{
  "num_hidden_layers": 18,
  "hidden_size": 160,
  "n_experts": 64,
  "experts_per_token": 3,
  "d_expert": 48,
  "d_shared_expert": 64,
  "hidden_act": "swiglu",
  "moe_layers": [1, 2, 3, 4, 5, 6, 7, 8, 9, 10, 11, 12, 13, 14, 15, 16, 17],
  "router_score": "softmax",
  "normalize_top_k": false,
  "routed_scale": 4.62,
  "balance_loss": 0.0101,
  "balance_bias": false,
  "router_z_loss": 0.001,
  "n_groups": 8,
  "groups_per_token": 2,
  "init_std_router": 0.0083,
  "lr_router": 0.00033,
  "num_attention_heads": 2,
  "num_key_value_heads": 2,
  "head_dim": 64,
  "vocab_size": 4096,
  "norm": "rmsnorm",
  "norm_place": "pre",
  "norm_eps": 1e-05,
  "positions": "rope",
  "rope_theta": 1000000.0,
  "rope_fraction": 1.0,
  "qk_norm": false,
  "attn_scale": 0.125,
  "tie_word_embeddings": false,
  "parallel_block": false,
  "init": "normal",
  "init_std_qkv": 0.0367,
  "init_std_o": 0.00683,
  "init_std_up": 0.0367,
  "init_std_down": 0.00365,
  "optimizer": "muon_variant",
  "learning_rate": 0.00736,
  "beta1": 0.95,
  "weight_decay": 0.046,
  "lr_head": 0.00642,
  "max_grad_norm": 1.0,
  "warmup_steps": 200,
  "schedule": "wsd",
  "decay_fraction": 0.816,
  "decay_shape": "linear",
  "final_lr_fraction": 0.0,
  "batch_tokens": [32768, 65536, 131072],
  "max_seq_len": 512,
  "doc_mask": true,
  "train_tokens": 341400000,
  "max_steps": 4760,
  "dataset": "wikipedia_en"
}
Below are experts of layer 3 (counted from 0) of a mixture-of-experts language model. Rows are named router (the router's row for the expert), gate (a neuron's input weights, with its number), up (a neuron's input weights, with its number), down (a neuron's output weights, with its number) and show model dimensions 0-159. Each number is 128 + 24 x the weight over its row's rms, rounded and kept within 0 to 255.
After each expert's rows: a language model's description of what the expert responds to; "comes before" lists some tokens at least twice as common just after its tokens as in all text. This comes from a sample of Wikipedia text that the model never trained on. Tokens count by the router's weight.

# expert 43
router [134 152 113 140 102 103 214 150 129 111 136 142 147 152  93 116 146 115 117 119 131 137 152 127 129 125 118 134 177 147 101 110 138 118  79 119 130 150 117 145 146 127 117 131 130 108 160 138 103 130 141 140 162 120 157 122 134 160 122 135 147 121 140 149  98 142 119 102 112 157 103 159 142 105 120  97 132 122 119 154 121 131 153 114 135 147 138 150 149 175 156 131 168 106 107 129 107 127 127 148 131 116 140 112  88 138 111 134 132 117 123 134 153 137 103 155 160 147 142 160 115 101 121 118 164 150  98 154  92 161 146 129 247 141 157 112 117 123  97 110 138 125 127 129 114 104 144 150 133 120 153 143 126 106 109 173 133  91 221 113]
gate5 [ 75 128 153 132  97 148 106 145 112 123 150 103 110 140  98 125 146 127  56 167 167 156 143  98 139 126 152 125 112 155 155  99 142 168 127 101 133 163 141 137 129  89 111 137 146 116 113 139 136 138 121 138 119 131 132 161  95 138 131 147 103  86 107 108 132 142 169 133 115 135  90 144  86 137  81 130 141 116 110 160 135 129 104 149 154 171 103 105 146 143 120 129 193 175 121 118 124  95 136 137 146 116  98 115 177 167  99 109 121 170 135 127 145 112 134 137 134  89  87 149 133 101 137 133 124  76 101 134 106 148 149 137 123 176 140 144 109 146 132  74 122 129 120 179 114 138 138  87 148  95 150 129 145 117 149 120 155 156 139 134]
up5 [101 104 147 140 130 174  88 149 141 124 142 173 113 128  96  92  88 158 108 132 117 102 140  87 148 134 108 108 130 121  95 128 158 118 134 115 167 129 162 149 153 118 110 145  96 156 162 133 160 118 101 145  96 132 157 121 152 154 101 143 122 137 176 132 128 156 147 151 144 125 152 118 126 146 135 130 145 107 128 113 153  71 125 148 120 157 125 119 118 159  65 118 158 111 130 146 136 119 102 129 143 127  99 132 107 129 176 133 157 142 147  85 120 156  89 137 164 133 121 163  90 113 110 136 166 129 119  73  94 107 145  81  87 150  92 126 102 164 114 142 154 127 185 165 103 123 111 123 110 145 120 136  96 103 131 145 153 146 135 149]
down5 [152 162 183  64 135 142 107 110 103 109 136 127 164 134 141 146 137  86 137 163 125 157 107 142  90 160 145 104 133 108 113 149 153 104 126  93 104 121 138 116 117 132 128 171 116 118 113 138 112  72  82 114 132 144 117 148 110 157 116 123 126 121 149 119 117 169 132 182 180 117 137 136 108 146 138 132 115 131 116 138 120 113 168 157 133 129 125 127 123 101 160 155 117 141 107 126 140 102 124 117 114 145 111 135 107  93 116 141 122 127  97 102 149 128 155 121 135  80 173 150 152 148 131 106  93  88 136 106 187 116  93 113 109 129 124 176  94 107  85 125 148  87  83  97 120 120 102 134 117 120 120 100 134 158  67 140 136 101 132 100]
It responds to: Line breaks ending list items, headings and table rows, plus final name pieces like ent in Laurent, on in Lyndon.
comes before: "|", "-", "\n", "==", "The", "In"

# expert 49
router [170 147 105 161 103 119 125 157 136 100 178 166 152 160  92 135 151 111  89 156 134 139 146 100 107 121 135 150 137 148  97  93 151 110 119 123  95 137 133 146 146 152 110 161 138 123 172 146 104 135 151 133 155 126 152 110 144 137 115 134 111 108 138 139 107 142 111 128 116 147 133 154 135 123 122 109 151 109  96 178 117 149 133 101 155 142 146 152 132 209 148 109 154  88 133 145 116 104 141 143 107 116 168  97  94 164 107 128 121  98 140 121 115 144 123 153 146 132 127 154 115  98 128 137 164 146  99 136 138 139 169 130 112 150 149 109  98 157 115 111 136 133 147 141  93  83 129 148 156  96 132 143 143 118 124  68 143  93  50  83]
gate5 [ 78  61 131 119 111 100  83 123 179 119 173 143 118 160 143 117 137  72 138 160 135 122 111 143 138 145 120 130 132 138 119 100 146 153 119 113  98 136 170 136 166 149 125 146 165 155 130 125 113  93 155 116 130 101 138 106 106 125 135 107 140 110 119 135 116 135 105 115  95 142 117 134 128 138 106 144 144 132 119 121 104 129 158  93 158 123 142 174 126 129 164 116 165 115  98 102 144 148 147 118 165  92 171 186 110 175 152 111 122 137 138 155 157 164 141 110 128 133 121 161 121 118 178 142  89 142  60 138  81 129  91 102  88 118 162 127 133 135 120 104 112 130 149 143 122 156 132 150 152 145 129 108 114 110 126 110 144 141  79 145]
up5 [ 97 138 104 158 105 178 137 122 130 133 144 146 134 103 151 141 136  98 144 110 148  91 139 120 161 113 130 124 152 104 167 122 129 160 148 124 120 124 150 131 105 124 132  91 122 164 129 132 121 122 135 117 139  79 142 105 137 104 135 181 135 129 117 129 113 161 113 137 148 141  89 150 174 103 104 127 174 135 115 128 115 143 154 133 174 134 135 149 126 162 112 105  91 141 115 136 134  98 121 148 134 125  86 144 121 130  73 157 124 145 128 137 145 130  91 150  98  93 140 108 123 102 177  77  92 121 148 113 144 136 123 140 147 202  64 135 120 127 107 129 114 145 102 123  98 116 130 135 157 156 141 154  56 141 179 126 127  88 167 109]
down5 [146 194 144 112 130 111 138 131 140 134 175 102  73 113 102 103 116 122 128 107 118 151 116 143 107 143 125 130 158 114  94 144 117 192 107 113 106 130 128  96 104 135 126 121 119 167 134 140  68 110 101 148 115 146 132  94 136 157 126 141 144  99 131 123  85 102 166 131 104 156 135 139 105 163 101 152 135 155 148 148 101 151 125 110 136 106 112 143 158  83 136  61 122 155 123 106 136  87 112 113 133  67 139 128 165 113 150 169 121 140 134 140 126 149 101  76 137 135 143 128 120 119  96 150 110 124 150  95  90 157 115 132 134 147 117 136 124 147 135 165 135 159 157 141 109 148 144  80 138  81 142 133 105  97 148 157 121 107 155 115]
It responds to: Digits in tables and election results, and word stems like chron-ology, Pro-clamation, prot-ection, program in prose.
comes before: " |", ".", ",", "°", "–", "%"

# expert 51
router [157 152 125 138 126 102 194 157 140 109 141 155 164 140 115 115 138 119 130 135 139 130 148 116 120 139 119 189 194 163 122 121 144 104 106 144 102 132 104 147 138 119  96 144 143 107 136 166 121 113 161 135 143  96 148  87 143 145  97 146 164 127 150 151 112 136 106  93 123 129 106 160 175 125 116 102 141  98  86 164 101 119 160 121 139 138 136 156 129 112 138 121 169 116 110 149 129 125 123 148 122 116 135  98 118 157 114 159 162 119 142 160 134 139 114 150 130 148 146 138 112  85 127 101 150 143  97 147 116 137 151 148  34 134 152 121  99 140 106 106 140 145 132 160 106  98 171 152 129 105 147 161 156  86 111 169 160 122 135 107]
gate0 [146 153 130 130 104 113  83 121 145  93 132 146  85 166 147 102  91  85 137 143 131 144 142 148 116 126 148 111 118 104 131 120 128  95 116 129 127 163  92 146 141 151 120 155 144 127  98 166 102 137 143 111 168 151 111 106 109 107 117 119 123  85 111 165  65 135 111 154 121 138 152 144 131 147  86 112  98  97  77 144 170 151 120 130  86 159 121 148 146 111 162 102 129 184 135 122 110 119 153 126 135 130 134 102 140 116 136  61 156  85 120 129 117 144 110 116 122 131 101 132 125 118 148 140 157 135  96 123 135 112 154 132 160 128 129 158 103  91  74 133 126 147 123  78  87 121 132 178 154  87 139 121 101 168 137 117 134  94 127 108]
up0 [133  99 132 136 130 157 117 137 119 173 107 158 127 131 112 106 133 147 193 129 140 133 134 128 114 162 133  88 124 146  86 144 137 160  97 107 186 146 137 158 133 125  96 147 118 124 130 115 117 122  95 136 107 109 169  64 159 134 185 129 138 130 128 139 131 140 129 143 113 149 160 128 120 157 129 112 140 116 115 110 119 122 161 124 142 119 154 150 132  94 136  75 134 106 128 149 113 114 164 124 113 114  99 121 114 132 135 146 131 115 112 132 140 116 108 108  83 126 144 133 130  82 152 167 138 174  84 114 142  94 108 114  83 162 134 137 119 175 131 167 144 150 142  81 177 123 136 178  75 144 127 126 138 120  59 126 165 125 109 117]
down0 [110 132 116 165 147 150 117 141 106 104 104  98  94 124 173 123 149 132 166 119 145 116 144 124 135  96 119 138  97 125 134 147 118 152 150 133 121 125  95 125 137 107 130 149 110 145 137 127 128 131 124 157 105 105 132  90 117 149 133 166 120 128 158  63 128  96 110 131 163  86 156 125  96 162 138 134 163  95 150 109 143 101  93  82  90  87 109 110 100 124  96 126 115 103 103 107 164 128 119 128  92 107 172 128  99 112 150 149 136 122 131  96 148 170 112 125 156 128  97  94 166 156 145 106 117 118  99 174 135 103 152 118 108 108 134  91 128 116  79  85 145 115 145 169 106  88  99  78 130 152 132 134 136 138 103 124 139 105 104  76]
It responds to: Periods closing sentences, often before a paragraph break, plus pronouns he, she, they, not, and name piece Mor (Morrow, Moran).
comes before: "\n", " The", " He", " In", " It", " This"

# expert 37
router [117 169 125 142 105 100 225 130 133 102 129 146 150 127 125 108 150 113 125 158 140 142 132 117 103 100 129 140 191 148 121 115 163 117 109 136 115 142 107 172 134 111 125 107 152 120 153 125 107  98 162 162 128 126 167 128 120 156 104 126 163 117 152 143 102 154 113 107 123 153 106 140 185  96 113 114 150 134 105 135 103 156 132 138 125 137 137 152 144 129 132 111 140 118 127 140 129 128 136 152 117 116 153 117 124 144 111 164 157 109 116 147 153 141 110 137 143 118 148 159 119  98 120 110 142 145 116 149 107 146 164 134 228 129 143 107 118 145 106 114 134 155 147 143 125 104 148 142 143  99 154 151 143 109 133 209 144 122 197 120]
gate0 [165 151 142  94 128 121 149 123 146 120 127 152 137 131 108 158 120 136 139 117  66 158 129 116 135 112 124 112 113 156 101 131 144 136 100 143 138 133 155 118 164  91 136 124 150 152 103 134 146 143 127 116 139 117 168 117 157 150 129 152 125 108 123 126 136 135 134 100 167 126  98 108 133 126 109 147 101 135 165 135 120 126 154  77 191  92 134 131 102 135 147 133 128 101 148 175 100  81 153 177 104 126 187 101 147 135 148 140 150  63 144 124 153 127 134  81 151 162 105 142  74  66 133 151 114 121 107 128 130 123 153 108  97 207 127 132  95 125 150 142 118 126 131 122 135 115 132 133 139  77 123 150 100 125 121 134 144 134 174 136]
up0 [163 131 127 154 131 129  80 110 149 123 165 135 121 119  98  74 115 106 131 129  89 106 111 147  96 110 104 101 125 134 150  88 143 162 139 122  85 137 126  86 143 157  91  86 136 131  97 143  87 100 129  96 104 141 137 120 145 124 113 152 118 109 122 109 133 110 138 128 140 163 125 158 143 114 141 125 124 146 129 174 116 115 113 126 117 141 174 134 118 172 132 148 128 135 166 139 179 126  98 147 111 150 137 130 111  89  94  87 101 130 148 122 147 111 164 158 116 143 153 154 127 144 152 142 110 101 139 129 121 128 137 134  98 128 130 172  77 104  82 154 102 141 128  94 106 164  80 154 119 157  90  76 153 144 147 153 125 147  85 170]
down0 [ 98 116 132 149 134 106 109 111 119 111 102 116 146 160  74 127  95 114 105 131 179 120 137 171 119 100 133 126 132 126 103 106  84 128 117 130 120 107 133 110 114 116 163 115 128 119 107 140 107 163 122  71 126 152  62 132 113 157  84 114 161 140 103  90 139 144 151 150 129 152 131 141 143 119 101 118 141 140 129 203 136 134 124 135 162 140 146 154 110 132 120 146  97 122  82 116 172 123 135 145  47 118 105  86  99 160 115 115 127  97 115  93 136 143 107 107 116 101 147 126 159 129 136 114  95 104 130 157 127 137 128 129  76 116 127 122 102 110 128 134 155 126 162  84  92 131  94 142 151 166 148 128 130 168 117 135 160 113 152 129]
It responds to: Sentence-ending periods before a new sentence, of, and name pieces like eb in Gebirgs or Gebremariam, and initial Z.
comes before: "\n", " The", " He", " In", " It", " This"

# expert 42
router [143 167 111 155 107 109  58 141 133  99 131 158 154 151  84 109 158 115 102 140 145 143 168 119 107 122 113 151 154 154 111 122 142 106 107 154  98 143 100 124 140 130 111 140 117 110 127 133 109 110 141 119 174 104 149 105 134 148 104 133 150 104 132 118 107 155 119 118 118 141 102 143 205 118  89 109 159  87 112 130 125 176 141 114 149 163 153 141 133 211 143 110 144 147 134 147 109 116 145 134 106 110 144  93 109 151 103 161 118 106 143 142 132 135  89 149 141 162 173 127 111 114 112 123 156 113 115 143 120 158 153 141  66 164 158 119 130 153  97 115 137 128 128 171 115 109 145 126 134  91 137 132 125 126 102  94 143 102  91 105]
gate0 [130 151 112 152  87 149 159 140 147  93 130 154 135 144 116 124 132 108 148 131 123 170  89 121 107 146 129 171 136 103 113 124 158  96 142 163 124 118 121 115 131 117 128 179 114 137  91 132 107 154 140 144 135  70 109 117 119 168 126  70 113 151  87 133 113 116 161 123 113 100 140 157 139 150  96  96 137 145 154 142  46 139 159 120 142 112 141 100 158 134 145 167 131 149  98 119 107 129 150 152  91  93 141 161 145 143 124 144 149  81 129 136  90 131 124 104  73  79 140 130 170 118 130 116  94 103 140 143 133 113 154 117 108 110 133 176 103  87 107 127 113 102 139 130 112 122 149 116 164 131 164 141 149 109  93 126 128  99 126 109]
up0 [141  91 114 152 177 122 160 128 155  93 114 144 149 117 131 151 100 167 178 128 116 123 150 109 137  89 134 106 112 116 127  92 116 126  80 126 119  70 115 174  90 136 156  95 121 131 170 122 144 128 109 138 128 140 148 122 121 146  79 133  98 147 109 149 130 108 105 138 143 106 139 130 157 156 102 124 115 120 100  95 145 149 122 131 114 140 157 149 131 138 116 150 148 169 169 105 100 151 118 100 140 151 150 123  79 120 115 137 176 109 129 103 121 148 124  79 112 108 129 123 123  93 128 146 147 144 133 144 122 154 143 107 132  99 130 101 160 170 119 100 203 145 165 130 134  98 151 112 149 182  97 140 155 130 161 107 158 103  99 124]
down0 [142 102 165 107 114  85 136 155 121 125 138 108 140 128 148 122 124 114 142 175 136 105  87 102 124  80 108 124 146 122 129  92 117 154 126 150 126 111 128  96 148 172 121 128 144 118 105 112 141 107 159 176 130 129 124  94 181 179 102 150  44  97 128 121 117 112 106 151 108 118 121 118 112 124 107  81  81 123 172 151 154 113 154 108 170 122 145 116 107 117 145  99 117 150  88 116 130 113 126 114 109  76 166 160 179 120 123 147 131 123 114 118 147 115  92  95 110 148 128 144 144 128 137 112 155 127 130 137  99 107  70 115 141 159 130 131 121 117 158 161 136 128 147 153 138 124 165  77 132 130 152 115 112  99 159 123 128 102 122 119]
It responds to: Prepositions and function words before a noun phrase, mainly in, also at, from, via, his, is.
comes before: " the", " a", " JPL", " an", " his", " well"

# expert 15
router [146 152 104 137 102 115 197 158 132 115 140 149 137 125 126  91 155 112 117 137 137 138 139  94 105 110 147 133 122 152 121 103 158 112 106 184 114 129 120 144 150  99  98 155 139 113 151 125  88 115 149 156 165 104 135 100 125 151  87 149 143  99 161 154  93 164 125 108 112 152 126 154 119  61  91 118 151 119 122 151 103 150 152 117 162 183 128 161 135 135 139 113 135 117  94 130 105  90 155 151 115 118 141 110 104 114 126 149 139  86 123 153 157 139  87 123 123 134 160 145 103  86 128 143 143 159 135 164 108 130 132 105 176 151 158 112 113 128 104  82 119 148 161 170 101 109 122 146 170 103 151 139 140 136 132 165 146 117 163 122]
gate0 [112 151  93 126  92 153 145 110 147 118 118  83 133 141 110  92 117 157 137 150 136 120 165 111  86  94 115 123 151 115 131 138 130 163 133 151 111 137 122 128 124  99 116 139 137 118 160 138 112 117 124 219 170 152 152  97 133 133  88 131 133 119 120 125  97  95  88 117 119 124  86 154 146 130 146 167 188 120 117 148  91 111  98  91 122 148 168 113 145 114 155  93 124 103 146 157 127 126 143 168 138 103 179 115 128 168 110 129 141  84 145 151 122  82 139 167 143 114 172 162 130 111  98 111 131 134 115 107 143 107 127 154  94 139 178 120 129 128 134 136 139 157 130 153  98 142 137 136 110 113 132  86 145 104 131 157 114  94 107 148]
up0 [114  68 130 109  71 108 135 104 127 109 134 111 109 161 123 128 107 145 120 133 134 157 136 128 122 139 113 164 149 116 143 149 122 131 102 146 124 143 179 129  91 157  75 185 115 143  99 157 111 125 133 109 138 117 182  68 116 138 101 160 106 110 103 115 157 124 127 143 148  92 150 147 145 104 128  90 140 126 153 152 188 185 162 107 153 118 137 126 127 134  89 164 179 132 132 130 107 110 147  94 102 128 113  91 134 128  84 133 154 113 144 130 138 129 122 110 112 127 158 134 132 146 128 160 146 128 133 134 108 117 149 153 114  83 166 139 118 174 152 141 114 160 153 103 108 135 116 151 113 156  78 109 119 149 142 113  95 144 128 149]
down0 [103 167 118 119 122 136 153 137 139 117 127 103 147 180 152 139 116  81 132 105 152 158 118 128 142 123 122 131 149 110  63 160 130 165 146 141  86 146 130 132 107 140 149 144 142 146 152 123  92  94 149 122 130 122 153 119  96 151 112  93 125 134  78 125 111 152 134 112 121 195  88 141 103 145 114 108  94 124 133 180 117  94 108 118 132 153 147 140 136 103 155 131 105 117 149 123 179 120 121 134 163 115 118 135  79 120 149 136 135 126  80 164 173 129 166 117 120 111 157 119 153  93 131 169 114 161 108 115 122 131 165 112 107 112 140 158 100 112 122 141 170  72 113 140 102  79 137 100 107 101 151 102 106 137 154 149 118 137 131 110]
It responds to: Line breaks ending list and table rows, plus word continuations after a first piece, such as Hon-ours, Visc-ount, econ-omic, Canadi-ens.
comes before: "|", "-", "\n", " States", "=", "es"

# expert 41
router [149 136 107 147 111 112 165 140 145 112 146 132 157 148 105 101 142 123 115 152 134 126 140 125 108 119 127 161  56 165 101 123 153 118  93 129 119 150 103 147 136 106  90 149 132 102 148 130 107 113 146 147 135 103 152 100 150 157 106 164 151  96 144 162  95 164 102 131 101 147 113 152 118 100 115 127 156 110 108 157 105 164 164 114 145 156 137 160 147 225 135 125 138 115  96 151 105 100 172 140 107 100 164 107 124 132 120 130 128 110 141 134 147 148 137 174 156 168 146 161 109 104 108 137 137 148 122 144 114 157 131 157 125 157 142 105 107 127 112  98 133 151 143 146 115 133 146 135 145 109 136 133 159 104  89  56 111 110 137  96]
gate1 [130 145 107 120 100 141 146 165 135 114 123 156  84 118 150 132 122 145 148 177 153  70 105  89 146 140 121  95 137 103 141 139 106  99 116  77 127 116 123 141 145 127 125 153 137 176 119 150 101 139 145 115 127 133 177 125 140 132 151  90 104  98 154 138 130 127 138 130  96 119 158 145 100 111 103 175 147 120 103 105  97 154 125 119 156  87 137 161 174 164 141 147 127 143 143 139 101 144  96 135 154  88 159 153  94 113 121 108 108  96 138 157 153 140 132 140 124 127 136 119 149 114 152  83 156 145 138 104  91 116 179 155 100 121 160 142 128 150 125 109 127 143 148 131  95  91 118 126 143 112 114 132 190 121 181 140 111 176  91 105]
up1 [ 95 125 164 146 131 106 152 108  99  89 171 188 142  82 137 174 137 100 124 135 127 154  99  97  98 105 114  97 109 168 123 134 147 138 117 159  95 131 120  97 115  98 136 141 120 131 143 136 151 111 157 156 108 170 118 158  91 139 140 153 141 196 102  97 119 169 156 128 142 132 148 123  82 125 167 105 140 134 143 107 126  93 158 126 116 136 141 133 106 139 109 168 128  77  82 169 118 152 167 123  95 122 101 120 132 112 120 141 112 135 163 149 142 138 124 140 102 164 136 150 122 137 132 133 111 147 124 141 172 101 112 104 116 131 116 122 119 143  80 148 120 137  84 118 163  79 129 156 111 162 146 137 103 107 111 121 130 121  97 142]
down1 [ 97 113 114 120 127 118 109 177 101 121 154 135 130 123 131  99 101 147  96 158 170 135 109 177 140 139 105 137  82 124 141 103  85 144 151 126  91  85 156 129  92 142 106 118 102 134 176 160 155 153 161 142 138 132 146 124  99 142 116 121 109 100  86 100 131 192 116 124 115 150 134 122  55 131 115 106  83 148 125 106 142  85 117 138 145 128  92 160 140 107  99 109 145 103 100 114 144 131 104  99  87 156 117 115 171 120  99 126 110 125 146 113  57 108 120  99 160 166 107 156 113 116 117 114 103 133 167 131 125 143 136 135 134 120 127 130 143 139 136 129 113 180 151 113 123 151 135 166 124 108 129 100 132 119 117 139 118 147 144 159]
It responds to: Inner pieces of names and words like S-oph-ie, th-ous-ands, Rub-en-stein, plus == heading marks and line breaks closing table rows.
comes before: "|", "\n", "See", "ated", "y", "ations"

# expert 40
router [178 144 123 140 118 119  95 166 132 105 150 141 134 150 117 123 126 104  91 152 155 134 148 106  92  98 129 164 142 128 122 119 131 107  97 150  93 145  99 152 162 124  84 147 129  99 150 155 105 117 156 127 145 112 144  89 158 122  99 126 150 114 147 153  95 136 126 127 121 161  88 143 126 104 110 118 136 113  92 155 115 153 154 103 148 143 164 126 149 198 154 118 135  71 108 169 123  88 144 177 104 121 134 117 104 149 106 158 140 115 167 160 140 161  83 122 127 129 141 148 108  93 123 108 139 167 101 143 116 127 143 135 114 164 144  90  92 128 114 121 178 147 141 147 128 119 146 137 171 116 136 164 130 107  93 102 150 116  91 102]
gate2 [139 148 163  98 104  58 102 122 134 121 114 122 143 117 144 143 162 106 151 105 110 162 137 123 124 151 123 133 147 147 119 123 135 135 113 132 113 125 108 138 143 143 170 103 153 135 110 128  84 157  98 141 120 150 136 112 117 118 111  66 155 119 171 140 100 136  94 104 125 147  89  80 140 100 104 114 132  99 172 100 132 132 109  90 148 116 154 148  86 124 131 158 153 146 110 119 140 117 132 124  82 113 129 136 130 149 127 115 160  92 127 126  73 143 142  88 111 160 116 102  89 122  87 141 126 149 152  97  84 141 113 116 114 156 139 100 152 194 130  66 125 134 106 100 107 118 163 127 161 117  99 143 134 139 131 103 132 152 158  95]
up2 [164 102 125 101 129 137 137 134 183 116 113 147 118 115 178 135 116 117 105 106 138 137 117  78  95 140 117 122  96 124 103 124 114  93 125 144 147 109 114 102 137 111 146 120 110 130 178 154 133 170 169  76 136 134 101 117 125 151 162 121 131 124 173 171 122 101 152 136  96 135 137 128 124 119 141  97  98 114 148 150 132 123 116  81 131 168 140 132 123 145 136 107 131  78  95 118 147 136 167 111 161 118  82 144 125 145 106  97 147  86 122 113 123  71 104 104 155 154 140 109 185 133 163  96 115 162 122 156 178 148 130 115 159 111 138 174 100 123 130 154 141  79 120 116 157  85 112 118 156 124 109 119 157 137 112 155 115 121 133 127]
down2 [150 133  91 161 143 142 115 126 149 133 132 146 138 110 152 150 185 105 140 194 134 159  96 116  86  98 137 149  99 109 136 126 105 125 150 113  95 151 150 157 164 157 132 162  92 101 167 133 137 138 120 128 143 121 120 120 103 167 133 127 120 120 119 124 110 125 129 166 169  76  83 164 160 132 164 114 146 108 102 113 111 118 122 123 172 117 121 129 152 158 119 117  83 107 120 103 129 125 124 110  70 130 172 180 104 112 140  96 119  65 150 116 121 125 134 128 105  91 164 107 124 149 127 125 121 130 131 119 143 108 141 129 127 131 100 119  97 145 117 176 105  74 155 114 157 144 121 122 139  83  95  98  98 149 122 121 121 146 124 110]
It responds to: Table pipe separators in number-filled rows, plus pronouns it and they and plural word endings, such as Headquarters, races, titles.
comes before: "\n", " ", " 0", " 1", " MPC", " 2"

# expert 50
router [143 161 102 130 114 122 166 146 176 111 147 145 146 153 113 116 139  87  78 145 163 156 148 101 100  93 112 158 115 128 113 117 162 116 110 148 104 141 103 153 133 135 115 141 124 104 149 151 111 115 120  66 136 123 135  73 152 121 125 122 138 109 128 154 123 153 120 113  91 170 114 160 122 111 114 109 136 111 108 160 116 144 130  92 136 141 154 128 145 241 160  93 140 101 100 134  98 110 135 152 110 114 119 108  99 130  96 145 159 120 129 148 143 142 104 142 130 138 119 153  97 119 104 109 122 147 114 142 107 156 127 147 120 146 163  92 101 131 134  99 146 173 136 176  98 109 153 150 148 114 137 149 141 103 120 151 141 104 154 101]
gate5 [123 166  94 169 115 148 114 150 103 105 107 114  99 155 107 106  71 118  79 122 112  94 159 161 129 170 152 162  89 153 114 123 118 150 100 148 126 131 106 163 144 127 124 135 135 115 129 153 103 168 152 142 114 134 148  95 147 101 143 110  97 112 127 159 104 133 158 113 145 134  79 133 128 141 119 112 147 108  90 105 122 143 170 117 159 144 141 108 153  82  79 117  99 100 118 120  90 134 125 125 125 177  93 120 126 198 161 119 168 127 145 100 158 120 136 112 170  86 122 129 131 167 110 111 128 161 118  96 110 145 145 125 108 170 108 129 149 156 123 135 143 102 146 144 117 137 153 125 150  91 159 148 159 128 142 120 129 149 139 129]
up5 [147 135 107  89 118 118 114 148 174 131 145 176 169 162 136 143 143 114 118 136  98 113  62 123 128 116 150 121 110 124 146 112  99 118 110 110 145 169 120 126  71 132 135 112 124  96 128 124 151 152 121 147 120 107 117 143 117 170 127 163 165 156  72 176 127 132  78  94 172 143 139 156 149 133 137 138 107  85 108 157 134 135 145 195 124  85 122 119 149 163  86 117 137 151 144 125 132  89 160 133 167 137 111 136 152 138 129 117 135 127 124 108 143 109 143 139 111 134 158 119 120 112 110 138 113 118 118 109 146 162 157 159 176 170 159 112 148 115 161 156  78 128 119 105 139 136  96 123 131 130 139 138 148 112  95 145  99  84 138 132]
down5 [160 111 117  97 115 165 160  56 150 190 139  84 126 129 194 134 123 131  98 134 120  88 139 109 142 127 177  94 140 135 152 181 142 146 128 149 159 109 115 139 123 122 146 146  98 128 133 100 112 102 154 157 122 119  80 151 127 100 111 106 156 108 132 159 149  93 113 153  86 115  88 100 173 120 130 123 139 152 144 121 125  74 126 180 136  93 159 106 137 138 158 153  84 175 155 130 100 145 129 151 146 123 135 120 111 152 158 106 146 132 135 132 195 101 132 128 146 108 120 113 122 154  99 131 129 122 137 160 147 100 129 140 131 134 115 145 137 127 130 148 156  93 125 140 123 107 158 114 128 112 135 128 154 141 132 126 117 134 119 102]
It responds to: Word-final suffixes on nouns, especially plural s, ks in weeks, ers, ations, ing, and common nouns like team, time, members.
comes before: ",", ".", " of", " in", " and", " to"